Weights of a small mixture-of-experts language model, trained from scratch on English Wikipedia.
Experts: 160 squared ReLU neurons an expert, a softmax router.
Training: a variant of Adam for the experts, 883M tokens, 6735 steps.
Below are experts of layer 3 (counted from 0) of a mixture-of-experts language model. Rows are named router (the router's row for the expert), up (a neuron's input weights, with its number) and show model dimensions 0-255. Each number is 128 + 32 x the weight over its row's rms, rounded and kept within 0 to 255. Numbers have three digits each.
After each expert's rows: a language model's description of what the expert responds to; "mostly gets" lists some tokens that are sent to it at least half of the time. This comes from a sample of Wikipedia text that the model never trained on.

# expert 55
router:172149128128094099179073186080193086138155072146110117127173155168175165095138128137125095069073098092158097079105118096131122155095124082131120194098138144103105179194171079170089116127165110122149151196188119148092159163148166103092104146132161102132095083156095157131105139081154112099087098144208124165167189144105176144093110166119151092140134175114115136112122103095155164158153115183097113146187094109127132164107136115153110101146152082184137091097099166143120132100165104156131129131127170121184100090084098105104163112138073107107114160195141147090079081137096059178089137119099174143132127114166183105110124178124164158151123144090152083077128144172144078155105130164110136158159125097073098125146153096087131163075154111130170166085124122120125089157109085
up0:169187155089178136154131106152203120168118102118148129183126184124104096099136005126123122109120115046109140119132158127154162117128124151107131129169161145093178195149127128158192114115143130179155136180099186136165133149090090121107144159088160107119200110138137113160108088158095094124101109125123119131128173127105083122113102138119120171151125213169110091126104113048069134152162117148091126136161141112116102134125109127108104159121092129151092103079076083142127109139163164139195138098128213144097133117142108121132117124155095120112078144119122143121133077123131052138158192170124135103135177140214127112113169146060151139138091078062149080125110144114144142161097102131189143118180194106134121184139148110104138134169145181102083155058130087111136087093130114
up1:129126164133135080075089148117086069131064153138105125133100155112094180133132127126133109128156090121114099101142178102124152117143106143131092115203131122107114162187169094144072104031139168153128131186160148141078122135108098131131109094176124141117160121071109186078155156170149143146127128116139094088191132137143167164119074073084122112124084158156109113118079177174172107154143160104098146119147126140107168146086107088106118099097107061150136093108142143112159100136174044153136094166198124119114137137165173117163092124115045076108099114166087146179083096128141116151115131100130135138103117045138112114130151140149092131153118101124174130044088147190036137133091080119097153124112224108127139159139115102157134209125143147114090135151147105114176167122099122
up2:150160104115047113092125140102119102154171161139155058122166110109139095100111145151116115157133157108119120181105154061111103163181133119128094145142099160164125126112079146134134082142130130113152180181143129117160144079134136101121134184157114088151099163134149132086087121162126091100118050089184132128118161109127118083128143144145132155143133162166076152126060158160154159118206128133124113145106101100139176154088090092169167109129118113155166160066163089107136118097124119145129139181121143158138172074175164147152154155141070187110100096172125125098128087121123138173038108145180142079130147104132151139112173174129143116203090136031119111127125118112148153152152108135066169198120181151100091070119122169106126139108174047204121098145132075114107082190092100
What it handles: Decimals and question words. Decimal points and digits in numeric tables (0.2, 1.0), plus question words like What and How and "and" joining names.
mostly gets: " What", " Bill", "What", " what", " Mr", " How"

# expert 48
router:166126145144126145124090123072167114157134121164096141103192128119175160093111135118142152128065087091139117074078109089162127164135109127149132178111127146099106140186157111161115089111128110085202161184154090136138095139183175121033148185099103107117116077136107143094116162068187069112099116103171110136185203106069109156111110204122141068176115153112132123132150119098128196121181117179106135190152091091130164134076092136173093139124113108154123082085119123129142169133138115153138182171149158147129072094077121130085193130158066105130102173173164143100056085111097119162101184127146164122145121108162133180101131142123177132144101143033122100092109110130116124120146120146128165152179142095096088136110111106084146142100175127144140172086127122103136136153132115
up0:179113120130059108178141173176145129110115140109119105111121085163121151140082120085088121122146101112126119139139190141182077125056150092095124131070208100192090128137154097164090161149150190084089123111132158132127107177097169132160127110161131108161078095163140116072131128120099090116060185171118109119150162153053155138128163150141158067078091093081146100100111135157141097202162103105131154114176111154130178140154118096103141177103138165128103118113116107068098083165171077137173154148160120135094184186090053103064152117134159108106135082149134107101104137098129125175123122122116116160129100209163159139142094107093117143101117113091094125149147107134142074089076177113109166097109147138112072160085110094088168114079143113114142122113131120126133104215136077
up1:142169171108126048107115130135158113048063105111189142133125157122088159094130112136121071170055154144146121119133099127095104155135193118119049143120121143112119112084147090130105052145105144096092148140153094097155119141208135093149149127140110163132100109130164113167192144125101120100080121168134146158102108161115166114099101141093115116187114152172157163134156137109151121114135130159120132164166098140114084110158071148164122149099156157143168068114100189160155211158108107096130116155143124048141132166134174140141161119159085148150117103145134115229127088158074090072101148068121155135210126137130168119106126128034113196165124140119139115119158084106196096170143114122068106166169070142131116087171130101138164131116150125105133111106133085156123138144124180
up2:189123144107176110176088099158132105138182102138128035125144144147112183150135133091140141168097146119106126151189139104168184100154122128124159154153218115159095113146169099111057074156134127110103157152109159170062083160056167124077134117136151176106132096073151138155091152111178049059113085092096149154199120157118174176154117167092162150146095168139100117162125126152111125133150166133063118108179132145121089112062115102134102083214022155182116146136139163162115140139138100159175159170112144177168137146068121114144196149165112139148114153154147128115111141175166122111142156155130168111155156128111170140110149156112185158143148133137080117127165094113181118105145120134104143142181140121147121120134197096088171130092151137112107127100117138141143099105117129
What it handles: Names in sports tables. Short first names and inner pieces of Slavic names in tennis and athletics tables, such as Kevin, Dan, Dmy-t-ro, Agnies-z-ka.
mostly gets: " Kevin", " Dan", " Ken", " Han", " Jan", " Tommy"

# expert 31
router:159152136125104104145091151111154074125159100166121123141173170147128149104141078104121107100116074086146107125118144065163134142129108109121123151100157166102111168163172057154105112083151109112155120166174105119128129160099146068067123140107166072169081109172055145118116135085154109105106063134183136171142163098084135154093109160090204120161128168108157128078099060072125200137168093231113100176148075109103125145105102170150103109132120093166135093085093158132117138073143107156130172185135150125141105107095105133081155129152113138115142138146156175110105090155105075189081173102148173098126102122175168151121126177132183121136143174075132091074138155147165097110114129107096160175183135103081080141138132106087112156094171072115142164095089098115136085159101099
up0:126085148135149108190116098137082121194085084154125110129171156167145204119115187130114113082103080122123140153131126132187133153179128103117119139087082091148075133125094118129139178108134148130099113117153079069121116166140061189095059124101166125096184105130177124067093093135123093133108142123147150137162123114142088186107199176165127154107149176176178153131152046081160203169137113138135152115174112170206121174137155142085118155145099137156137084113126233166177145091100124140117101102139129128131143113118113101065135151151051152113079098122151127112134162112086074120094131086173156120076132113122114123093129147117146105099155189137144096108102117168114108121129164134114172102070193125112112119164159140114157163178180120158111127172152131113164099120124075
up1:159171062154071096141116174150168145152109129130061082196160073099142146143158157145113081156112106078097155084092162131140152116135097081158142129159099103105110179081143138188109098129174160188159139130117106133100136112136150144112113190072081079139102072109094106143122171122166127170182135132154089114137121119081148196176148158159125105149144142135077120092116149133165149124123121139103164201147162097151116105096113143175068062150193123125095125148117189127152128174195144115097132128139115148177118081132195141183162131097141182239165149143071140142143125135160057155105094144181106092136146141114075114113172132125128136174087119164164092111173142129094119169165177173112110166140133163123105165088110149132102152131152180157109143097115105141177134121113160
up2:153095114044150143107123151139104144165161093096119127133064127087190159168134162174126188131168115130095084080105123092131131131122180171133119135146178148149117109121150100163096122054188121138227160106164150129164132146096141133097161141124131155131141083137101135147123128124148055146099066154153139161112109136088199163135128197083095157113094131150073131078114124179118139109183120126097122146110069127062113089165134131157165106131114144095142163149098140137115190076148022112142108105119110167116111122107069135120206122116133137164117181156169135166144195143120108110143158122121115103048113082130088132125193099094145111130117138072074123102124127139212153058158134131113119116173090137109140144137171112138127129140167139136111171082106161103089113087183093
What it handles: Sentence-ending punctuation. Periods, commas and line breaks that end a clause or sentence in prose, including combined forms like ". and ".
mostly gets: "\".", ".\"", ").", ",\"", "\").", "'."

# expert 22
router:175133150104113077184094135070147080109144080119110120126161146161148181097156092103145099077067104100122144102090141075154087131122152112120157142079155146082128160188174077143102135117179094108166147176189087151120151124128131096101111143134176070099109108162094152084102161100153089106109086116164115143121171108100173155090126193116168115145120168128182141045124097097116205151149087171087099160132137124117117135096143129137080093141111097185158104112077130125108155124167106166180178156117132100135112086081089123088158088171068140146140141163170170105108086137116098167095168092133137075123107124155153151104137181140168150134155188120132083095126157160122074114138123105108182129124149115067129155144141079075107113086191118095177172113109098123152073193092087
up0:125133171190126150104113119137175076161168139112099137119132141098141140197111134144094133139119191127109134081167162121147141149181151121117156202206116089104107132152150117203090151061130127150163119163103069107125084142078145155104193185118061164150101109113173187100122154125062079092153109073100141178153144134115121194163125131130114103140136115119169148152111117185151056177163147143089106109109152178133102111156194132170097113044139167170076152099112132156170096106128103109123147112112136111101128052161119129112084102103064161105115178144201106132095117121143110193122163126109117071173151150132073184139160127080119134154108125120170102193107166109131098122101108176142153120115173143124139109155112145111127194173126113143108129112144106084091145122164169
up1:202139160126123138123172184111167099124137097145145134105164166160152140142156140109145116054107102145154112076162157139164114127102069109143109154108137120094129210146142145233115131096103147105074160139100117123097099112152095168108159142160176154119132132179118137118112114105086153066135136142161195159130176135094141131114062119129077143192188136116156127056120073140104166123103077131025110127142099149120175102122192161125101114156178130137199127140139095109105192165081126138086170131147125100163119190111116148191126136124202078121142127139071158168131118107155064178146112100196138127088147114178124121124105118122099170058151142127121065125110183151096112134136135104073154124096145059086124118140090092101112138162151101103126163141147134110094109143140149
up2:165143187138095078170121148130119132101139103081160137163118111135144169133115148155151077147080152134094135084111126156129108127160169175115150088124123099131111098167125158101118126149176089079226123148151119140098150154144121045124202128126153130072111140098116170116116146120077114130125119109114103184100187081036160165073148188098119115114128149145168154159100129143125103138169152152144160144143169185062085144117098083134084115136094107118169115154063128052136172173069127100138172101118164122122223079079126125150106094143047117124128096165134156167117148152150144104092159071131138111118164128135151135154146166123174136102101093159153106102137133126104102093111161127079153113088197164138134142078088160096153154122151099042138096134109053091134109100112081
What it handles: Sentence punctuation and quotes. Sentence-ending periods, line breaks, opening quotation marks and function words like to, by, because in running prose, especially before a new sentence.
mostly gets: " “", " because", " \"", " ...", " (\"", " "

# expert 46
router:156150137097110161175080160101188096113151070173110087099147149126112178121121076136121081117104072082191099086121121089145141135139147122113144151079167148110134203156144050158125108109189099167194138199136136128147124104153137128087091140074154133119123117157083176151109138113138080131133113103189136149154131174060123194117137193111162070140143168134148125117136127050129187144153121175094116204101142074121145138123135145141080105102116112153142084049080178152130136078169140183150141181120154131191091075122134109111216101127113100114115142200154122116113079155118107188143166140103127115126129164191108088123140137142167116118154133137134101130137149133161152134156138141134201121128117126112114142145151118055100146099154113115157162113072095104128096192116103
up0:175148095102074100131151167135092120096137142143136126120120125147117130117159141110100159101140119137058136121096138085132084122152167140128063089125099139085111153191097115166152091055122158153125104140117155117107128144118131043078105090166128055120114129179124131192097116129118140073109084172147060155121149141121146151115128164138161134162175135091112139095103101099107135062102088166125120144158067186101142165094116119099068151146128187122094057151042149100166137122207036124153140122134127142181156077109155089161140088080151126162127150118167136138141126175129120073132156113101160141118099094099103130148170147166139098100145134058065135127165176210186135120136121122040149146155125136163128177142138100086072113159102085130151096125105121129135088073086117
up1:134059118105108119126144127126128125104130152187112123093124121127135164126084087120129076112138062117070044050101130102169156167082170130120142152110151115174128136142124150104074117169157164089163148151112084123059100153137191156073135067143105122131172155070152098153125144078182113173084123153140141184154109118141121162063133109121105154101112122153091183119103112104109102112127164126082138189122144148123125137085135083176098137121179153164163139152136115173142108126079081163147137100078139134134118111102108164093166195119103143078091129113165135146090113147148095148113150137164126072110159164115105147134101163167155122086145172088112156120040122082113099062167102150140139115170084086098120043118150117068094110125140171151163178093061151150196112164172088
up2:145158086133128144149116129105123122116129068163126100131151146124159122166128132076094140102147134074222066107099152111208143190159132123152135144142098125140102097115126136162111098132118074131156102132178079095083144174123175091140137122147107164149049126118180139202113111171123162100069149098145148062101156115143121109216130163090050132104124142184114131034095149127150171091156130140100165156127100090158101169099136107145112109166152098115113163146060128129174127067121180137151133143145136225186081137140122069169122084157101090129114079141139148156101120081107173103175157081127131104090116110131159114148101062123149130141117151125120127085129110117136096072145111120159057205125080113119137130110156170151072138130166119140132152173096154084121133094141100
What it handles: Inner syllables of words. Inner consonant-vowel pieces inside long words and names, like un-asc-ribed, Ins-ec-ure, Be-eth-oven, capt-ivity, often after a prefix.
mostly gets: " th", " sw", "Th", " emb", " inc", " bl"

# expert 40
router:176179112156070081149100138096144092134144047115115096135144185157135157128143081119150102069097101111210090067129068095122135198135140125136121165105137139102099173172185070142107107117139092114157160158171122131098158121098118097107100147146167103150079095139114159144106132112103117107140130162184195153175150126093166167111100204121177074147137156130113125134127116098149128145136083190124135135127088140134122168106104152146116138131119081180183118101103159113079123104163138148155146141136189111164087152125101126120171083191113085105137173219128127070075112137110091159023139115122131115110146129148176137157139152130201140154137148128135111123134145118146131153072172148112167133187138081100115140156170118094109175103138079159172150071074107072135083152104091
up0:156106154086096108156149145140107129157080133105167132154156123133124106130134144070061131106135124125145099097065120084147109164065093082131144087143126182066202141135209062074138118111160137112148189165067130107091172155068197077103118083111137145151092150116101134154136080138126089137148131127106138125125109136136124133123138150073165100131086116138141149127106070101075141114118163154090114185204134156092116133123136211105126098136132102134120123043095164152152152033139156174196162160096159185133150159098106094116145165113151123143169092169129130117140114152166156096092116118142197152137154115105124147104105138128158156161102114138152095064154103127150109113151105084048128161125139095037066113140155129139150116148062132097154110101089088093109110109131092
up1:159215184139093112115147153097147119099115117191104152177133101168101096122129154074149129162124156129119065137128109084139133092122180197119177154103175130086124120122117109146119104137141102075166131113157126155116096163207150073121169137130130108149145114173017187175079075143111150118158137131100197139132123123119112156192154091155191085124068143172152144102092036085192121171113123130076125147085171073100135162114092136132131133097097138168125139140140159117130130121175082156146134087114179095120146093092101100140189114178141135111136148150122152153120036143127159174165132121110144123090169122155133124093144104095112142079101123130166148180055103139100140128130141144138133118113165015090117130131164119118095153156097137080144068136153123132107128136122133
up2:120174121174097144125140134086143171099160161157145111160123194206087129125110089141168144048075097120196149106129134110094150197138086149129090166104123115139112127097133162107098148151109140123152141125189120150140120110069095100116106130194194118177071110151105141116128121105128107086108145118167182223102109112092098048100140154152113116150146136155120158114146133113182131141074108155146114123164090160187147150117119124111138116139137152160161095102150170155145149100113152116193151141155184091127178086184119135122117102151157173081143104183133122102099107136177074101069128110150170082098119119080215095148121197118173107177138126133106125135115066072113082200102149116134132112155115133075128127126112204165125141114112124136206101127142103137090081114187116
What it handles: Surname and name starts. First pieces of personal or place names after a space, often after Van, Del, St., such as Ro-osmalen, Ger-rewey, Rey, Paul.
mostly gets: " Ol", " Sal", " Bal", " McC", " Jo", " Cal"

# expert 26
router:170138110120103100127073162088134042075127089163120118149179127147136136106110132061102077073046129123140104123094117097146125124130161089103151154143158158119075167138184119131096072146167140098165144140178147115133181115147171052117153190105121105144127070151097210113137127125154100105112120147134161139143184113089168147147131149129171077128111129141164136122109099130111210153165083154057138148126119121122110149089104103120103110106119074149138111102080139088128129134146100149156170180089181129131130091112139137091215132109115131124157150199123145130051088129131112159087182091123159079143092138163156115097139144101169130115164184117180052095111147157131096138086113145079153131157183119113111145172137093101122121124181089143155161042109095072145086155161099
up0:125151091129152174126123120084152069135171122197069119066149158079098163127138104142146115147105084110120138167122178122201157137099108099209154161100171117172120160116121099130156097155140116152085106129143169112089069121156106140066076158116129146101166116118113193143165128093170164140155074143122150094196123142103096104082080089132127132124163168161140148154131047117109156127152126115093155137081169022158147152125109182114149119159099148112173132114033129126190109110112099165107112184108108155118172110123171138128171135148073138161127093146116118111126050102146152160121123143179134081111147145096135135111114109136141169107143140139152161108071095109107149112129192101136163142098139127109101069147170144072076180177175112064082148144095096195114143105155123
up1:177101110138120022141135205102171132088155097130078098095111145126143165119121108090101113061145142150076098082087121103111128136153166097153094157151172169063114164140172126106081154143119110110106147134169123125088091112140139073131106091189125163150124122147150132131084124173102106110127150105136159088121132166161153139178136092158210077164113176059146139102154140183197183095165137113131095131177131139147080122125121148148104083112131143121134142109164174133118125094102160134185087077152230161172133131101143139132098132175189119140117149138116182150153112116077184128102075115082107088189115159113130178112106110124155194156194132096083135134143135157138110194117112095095132155109076094116131137093140148120160109089138135160170106203118137094173113133172097
up2:152086150068103100124143085136122126113100167077087089129195113113127103176085156108146110135107137156122123141124156103101162162156091107176111130109123152141162130121152128062117098099140077124151176106121091101088130107111112116161126083096146106067107098123090110089131126051147156136106138120117086159127115151142103214095146111122140114113155091149194135118171119145141104125161103147119116138119167151101173156163166179172105137070177091120138141139107158103123099172105087181106135152119132110191150136093185164120109170134142218195150119142174137152176084142148111144112112193158180112038114076138112110114043135129137118134145153127135060179147170194105191075101176164134158138137144120125098134132126076091126206117156061137155125132189098077183087159104118
What it handles: Career and sports nouns. Nouns closing sports and career phrases such as Division, place, season, career, medal, century, as in First Division or third place.
mostly gets: " medal", " position", " politician", " century", " role", " championship"

# expert 9
router:141171117079145143185092182059166119173146119156138100136182125126138114093122142098128092099086127138122101087075124093152152132126133101108150173092142146122091173164193091182117095110117142177124126206164122137121151128213139140052133151112131108144121101123118155133135132064117127152134109124163185181158177133067141197105148145109183095181100194126131162136127096070133154117177099161066153175154089101107108109060128111151107140094157113169141070041107153132132118122145124171112151175138125130144094123122129096079173115128094135100103165198120127147069084166141124146065127120134185052126123092194109107153112125134120099138148143106145118119100135120159090142106127126038122182189143128174099123153158119110095132121196136134144138104108089075115075165125114
up0:129181150143145132110103135083093141115126112118170117138109080095150135107142049143114108142048140121159083134118124164159140117119145136197074127075118183144113165136107151203107088190139114147092142174172130200116093141183122137127100118136128157133147096155136093120096144138174110125096181168101151121140161128099151107146129127137114157107135158145093106118110077132147137175138094146000131100143081071165148161159133126116184176167135153153131123059157130136129176154145130106112182152231108067105152168110107138146149136104067116102156142141118110123179096131161103161116149075080147156052104146092120140109143141047147143158191125123151135132057152155200108123182107175120078085146120144123065136133137109108120141079107173156102141076117141140156127173119112
up1:108146129149150127173100130107174055096173089072097084073118106170092089089156168127136089122101131144113112091160096106150121082114094129133124118124161162158135121135102077134129143083100132152129137135107099107146201141134126127072107127141125107166127136067129160110098123143148122151100154140149164122110137119053143145110127109185182009156097196104072112125118138129143147162156043127062115190129179125106095123132175167126144113089108124145146138115100148151078159067126127098126127134125117142112115146140158131099130137088121137127189111144135174177131162193139123132173099060119142094039189138152118128176134107124122094138171121117154063103188167176200132138100123154034179139109122114175086153198110095151075106155140096131139176133140168097153132157147078
up2:161139179157109134122082095158202115077126097078117145071176146163127099114135128144137117154164154081148128097125107150145110054155128147151120194097111121072113129151189152103141133112093172145116125166160129151148112095098061119153141122060205144207131134133066130091134079107140141122133122103160141139156142159110155215165142122142105129159112123089151205148123140054135150116162107098132106106089132176100118103137138075112196100106141075169131103089123124114119108089155150149144145131130160111210059084149151153143150110141088154089165173156123099116126176173161095134047125112077166108160100182154175084054085120137095154083143143171175117137137165155086130195112148157085172126106147086125118149181105093157082100165154133123121134104146139165130111164137146
What it handles: Proper-name fragments, election tables. Pieces inside proper names and titles such as ag in Cartagena, Ar in Arrows, World, Mar, often in election or results tables.
mostly gets: " Apps", " Score", " Supreme", " World", " Goals", " Julian"

# expert 14
router:188179101133094068138083148083184067133114077142108144135150173176136123118094132115167100093094137100143104088116143113150114155124138135113147165087137120108107158216165131100099099085138110117194129173160112151125148104177155063091154167129173071129102112136082146124109144123151121103088122150179145155151176119120137172098090174127182101137115181121131137109123134093174174179181129166102087174149098117107121158087146104133127105140117011175132067103068161122100172125136096141163150141105155118141081110111125118099182114138058099108135162195135114133073063163092080136078134130130167093142148100130192132141144184094141118172131142093156093098154139149156089186117147130115174152172143126115053146144123110132114128123176092117173180078103104116090073162106122
up0:093182060153112131132156184061148093130124116124139132100156124162146110047140132181155158101080148174118103158084058094141080122073099140143101134127182128048134125158131108179119095081108098097125129155119095133154109090150109121075139187100127063117117111120130127123103182193097117104135183116107110176158176159141124107049159119126118126185129108159161137184115143111161124104126146140139115140125142179155119121122151189132104154143102076149125102135101141099127168136134162097110139158120161093107107125096132172061089088172070140128127164182162149165085081109154132114112111117090186110103122077127138073130161088155132121118132232089087078110079133102088065144084142107036112114135148128079119113098123131140048119144130115119154169111152161164168062122131142
up1:158153110086191045106140162152131117129154161125073114130109167160122115087077095153121137114117119089054129133142145142145071141190146066180081178134120192160078126172115114134099149102128113087144144165112092128046110138128148099130069138102191126147105140128142122119118111122126085070156124107118155136168166103104080167133113164124131103138151157110136138120116149130094109155106130195154094086103093099132179072100125128142138160145084172126177116133129135172103140109125152150101130178145119098156112064155135081088138082121100149115102098149128151123119106099177140121088106133217066118100107110128124105213177120128153020126159158113096159127120193140137199162059109110154149108102137138039161153094120102109043146100133121139095113122201093119137135132114088
up2:123149125040103143212124089037157028082129120147122119144156158172109127159177103091117135130060111156146154117123168127146138172082145138120120109127115145111145156113153143092142089125157135216152119105114086122090096106142133107172171143159152160149139105091104110076138148121079157093146126123144129139143169189107163109172137161115091100177112104141102148137082102103098210177103076121122089155132138133060071108093081132064115089133134146116144150114089156085136169145183130126109127168078117125167154150121119164113125121107056145158158172136128098106123189131105132134079166080075139078198092099100156108147061129144141136113118146144156131090161143179161140123165076100150172146093083110112175213111125140138158109114137138135117093128082123107158062132079097
What it handles: Name and title pieces. Mid-word pieces and first names in personal names, brands and titles, e.g. Liber-t-ini, Scoob-y, Rotten Tom-atoes, plus Nintendo, NBC and years.
mostly gets: " Nintendo", " Places", " Animalia", " System", " Bros", " NBC"

# expert 49
router:149133140140109120127075160096197091109139066143131090148172159140124113086140095088149103039072124149191059087101100084126097169156103121131144178133161142077121156155182101162127126138176137138151157148207136128133161105152147089119089165083172069166074089176064154109123121133137101098118138119164143152171129139084152165111140199090179097161107155154125146098111097118161179133177083158107141189175110127124103162086116132138099124112160084167144065080074150105099131076164119129140128154118171152130087110121129122133144126146099101138160194193114189131090113146099072157084170093116200110099154144148157120119137124153158130132151163119151115101134154183173083133097143128099106181169166127092075138144145114114150172123124112109195165124107120079108058126150095
up0:156138068156122118150138095118133129134108105142159136088151142151173172129168119105151100077073164165146143099148159117101113168151105119179157100130124134062069152178150125117140122123144113094149164126157128126183106163136181103100152138115106151101083137092150071071085202169118143097132120114153158134117067111198093093138132128093186117152111109083149122161145169141164163131167150131135110138097114109101082093054205115110092094124147080128158107126115155068108121172193082102105125105083144129103124072132159095140147038143159115130152111111097174092118118162085120141084123152131162107151139142194183107196098209094122149177150144074116084143163068194088164116118137085130133149116126127088126145168138129133121141116187129238115164116151098096078101139167107
up1:204129147159107164165087114090127130109065034137100090142126106140139202104109120111146146069091073142203079136130111110114150139104135131173216160098175115065137135115186134088170095129133095110109151123122131106103118146106163117132148147152158137180096142129142095081080132114081138158162155124159158114127119113141130085132061169106155070141124110128187086124127127141152161124119134108103116169165141106049134114176078190133111205137140104190156125109083151167092134073140083138204131166105192095100115119133110130141131151176166116126125126096148133135094180142098136168159131105094122121166102107150189166141070118157190151130126116133140113046142088119155102115124108090105164168115150102090127153104171090118083150112101128163127146123072126066102125167095050
up2:149100152087061094112170129113143076164115139175165122149163076125101134029099116157099137134132081090085114122075119121127078131086182178063142120160081164134182124128161158099134123164107152123164088143156098095130116121149180145118092150098119078155206135094078126143118139137176112143175126156151157171105112147128151112090105145151131147143133146069133115066148133144202152128173070120056104199148121138104130137068105165103110116083113144087120122152109147098164145153143043132166186133103098186146135104063174141123204093153095187136124147085135139116133141154127170182119136115109095108124125120136110172151120128189103160132156121110075148129188150133208162104192143160130151156113139109149114143179169128116165126115127133052077102073094156124157113124135107
What it handles: Geographic names after modifiers. Country, region and ocean names after "the", "South", "western", "United", such as States, Pacific, Ukraine, Island.
mostly gets: " States", " Africa", " Virginia", " Italy", " California", " Carolina"

# expert 13
router:155136132131083106138067176083177097097137048119114102107158193193116174126169101131156094053099094132175102083150070096158125146103166113107155167127142153115115164234181090161118124100142115143179131198164101161113146118116172089105070129148149124166147089152084131101093096114136109120101098113176151166161182127108151160162107165107153094149152193122125142098114078070138178116146151163095099146159091106159125146079124113141122130136151030167154121106124155122122149116160144149143138136142166129165077080103084108131212125158097145088132169175121140112095108092104099170076142120111164092111134164141151141137147146142186146135162149144155074115137168123122131159125141121127135134187098095102084138109143107119097153083150058111183158071058095131139095127101092
up0:207132157170135048120107167107123131057191095102122109118144162112162119130113134152174165161022103151116092118101195142140147095070133145101099139150116137086079176131157145107148124139148081086119088145141165123125165134100078147081091175088100102138205110168133140116166164140106189119106148109134079087162108104082076074144136183136190114096121090060191140155122097090115167094116108104156187154136116148120180100127105116100131160128163112149086126129127092130149131095123130123185121107109121129091114098130124118110162106235071139147181124146133132098106137120061124146179133148142117112113148110171142153128125151071142125059146178123138155113122153087194120176112147129123166117113143132110051145163104174122109166130145084172179153102079078123131144155100111
up1:125133131147145067151127135094129101041110145160181098109219183134121049144108125130189127067047056133152129116101114145085109071110116136150123115143109099037132077129112084144125095147107122141121073115179158170096110152198194077139116110099119137143107126163097165124118118117125103137144088151144141092113174120078114134137151160127109119077146115137096171216109104103105125178121071115095156131127107099130189120082162158126096150125111102110125123101140135079092172100121126128110126158154184121158147095148087105097178124125077033124146118207107125143135157118101110118145150096136183058184119127103144107144157111126189152158075125113200123153155078073087086130116117131146112143188148134114123109117132080098099133182139095111138180170125123106094112120142152
up2:104132147060127159133101134145130117146126131093093082135126116143164134156075113113073147139085098175138089071172139146172136125127120113126124209094155115148109121176100081162122150171116158154109171120137165074117149120104219139168129122149170091160158104113109144075146138141087165119158089105095122149154182121122109157148096204202159013173145148096143149109102135105120156122132114146133144161094068067072113079129130166134103133101101090166089160117149109134097128138148116119130105115102118145129086097117100154159136109158182160116152134146109127114124134153131060170032198087064102089068116113097104068123180093174157110175172088169115073102166153175129176114137115120147185155107112080111154099076114135129149115089166127146169127145101143127096128157180082
What it handles: Place and institution names. Proper-name words after "of", "in" or commas, mostly US states and institutions (California, Ohio, Ministry of Defence), plus the verbs is/was.
mostly gets: " California", " Washington", " CA", " Florida", " ESPN", " Ohio"

# expert 62
router:151116122110100131156068132051179114123154062119137126173152155163152114127128082124149108085083116110170099081143086105115121138138113081149136143102125135117118211161185081166100098103171096159172161186134120150141125150152149061103127149140165101161119089136099168115074135134143089096141115101168141186154154125071122135111135216112161075162144143153107119082155138159142159114140115187115107175198101106128144169092104172159137146147177071175152049091103143103092136113172144184145132172145187131142072154088138119115162105126145118123135168188108159122069129132135096179095147115083173144096130092157167138142172165162194128148127160144149087111158131157147106135113137152079127164175202109108090107104166125111158144057152112137153183075087111134085140179097103
up0:139197123096148092108150089134149162153094152190141180158132126130133104143136128058124176120062104102140073077099081111109132135142076054142176113164154126104125128128167110098099110109135166112122139111122176149097159138134198140132139149089084073175063085174116106130136092126086131113134160154142140121182123213085149153073163120108129086163157110124122131130117093123081169127104103125164121091119078038160144105121131120148084069093146110130124084075140172069097088149147149155124119083155160139098106122131117112105123178159143148082174133174177164159092144113104141127106192065119129085173160109122163175071139076174130170159138181113166100121150133139133127163136158140137141166096184141033131098131152090160157179149135087143114097151124146104106073115198131
up1:138255132151128151123141145074166128131101169103160170129119132136143063138129114140151138091005131098100221090151137119130132117117154085123162139138127150077156151148122112070143100107128087151147135126130127061103095064113120103108138120119095120132122117139081087085088213148118099126140107169156095120108124120101103116147111115138141079169144109105096070114188145130142153116125099200115199139135150102130120143123146202071119136105145125150110061108168112103158116142149162143148114104123148138141133100171171130135114111081138104105092134125104117171095107175161075186116140087153128178178122111131221191137144183118131088185173104130097116145182132105183108093110170143127112123119142151078095074113168159084113123141143111116168154137125098094144182141148055
up2:136110146100076123165075139135174075074180109196102031178152170136140143049184105085103102069138102119069061138080120137134103180135154147066059121164126204104119132157103106129098112156116070142193098115172166093174122108157168117110097108101123118143179128131149210139097165166129156189124119153138130078151106108115094142076141152108131113128107109132183114174121179137179106159180110136126163223165109068113095121129085193126088142082139120131108138071105131105170106139098102134118139140130168149164134114102095107129156140121130130159151136135138113118127119182132074098145130149078083110124149143143133167123174100125128113084174159125118102144099111176216104150098142158139091133132115130031137127135154151093164141104123156105134146154145119136144166119149106
What it handles: Slavic names and units. Pieces of Slavic and foreign surnames after a capital letter, e.g. V-uk-ović, plus table pipes and units like cm and ft.
mostly gets: " cm", " ft", " Vas", " Vik", " Nich", " Com"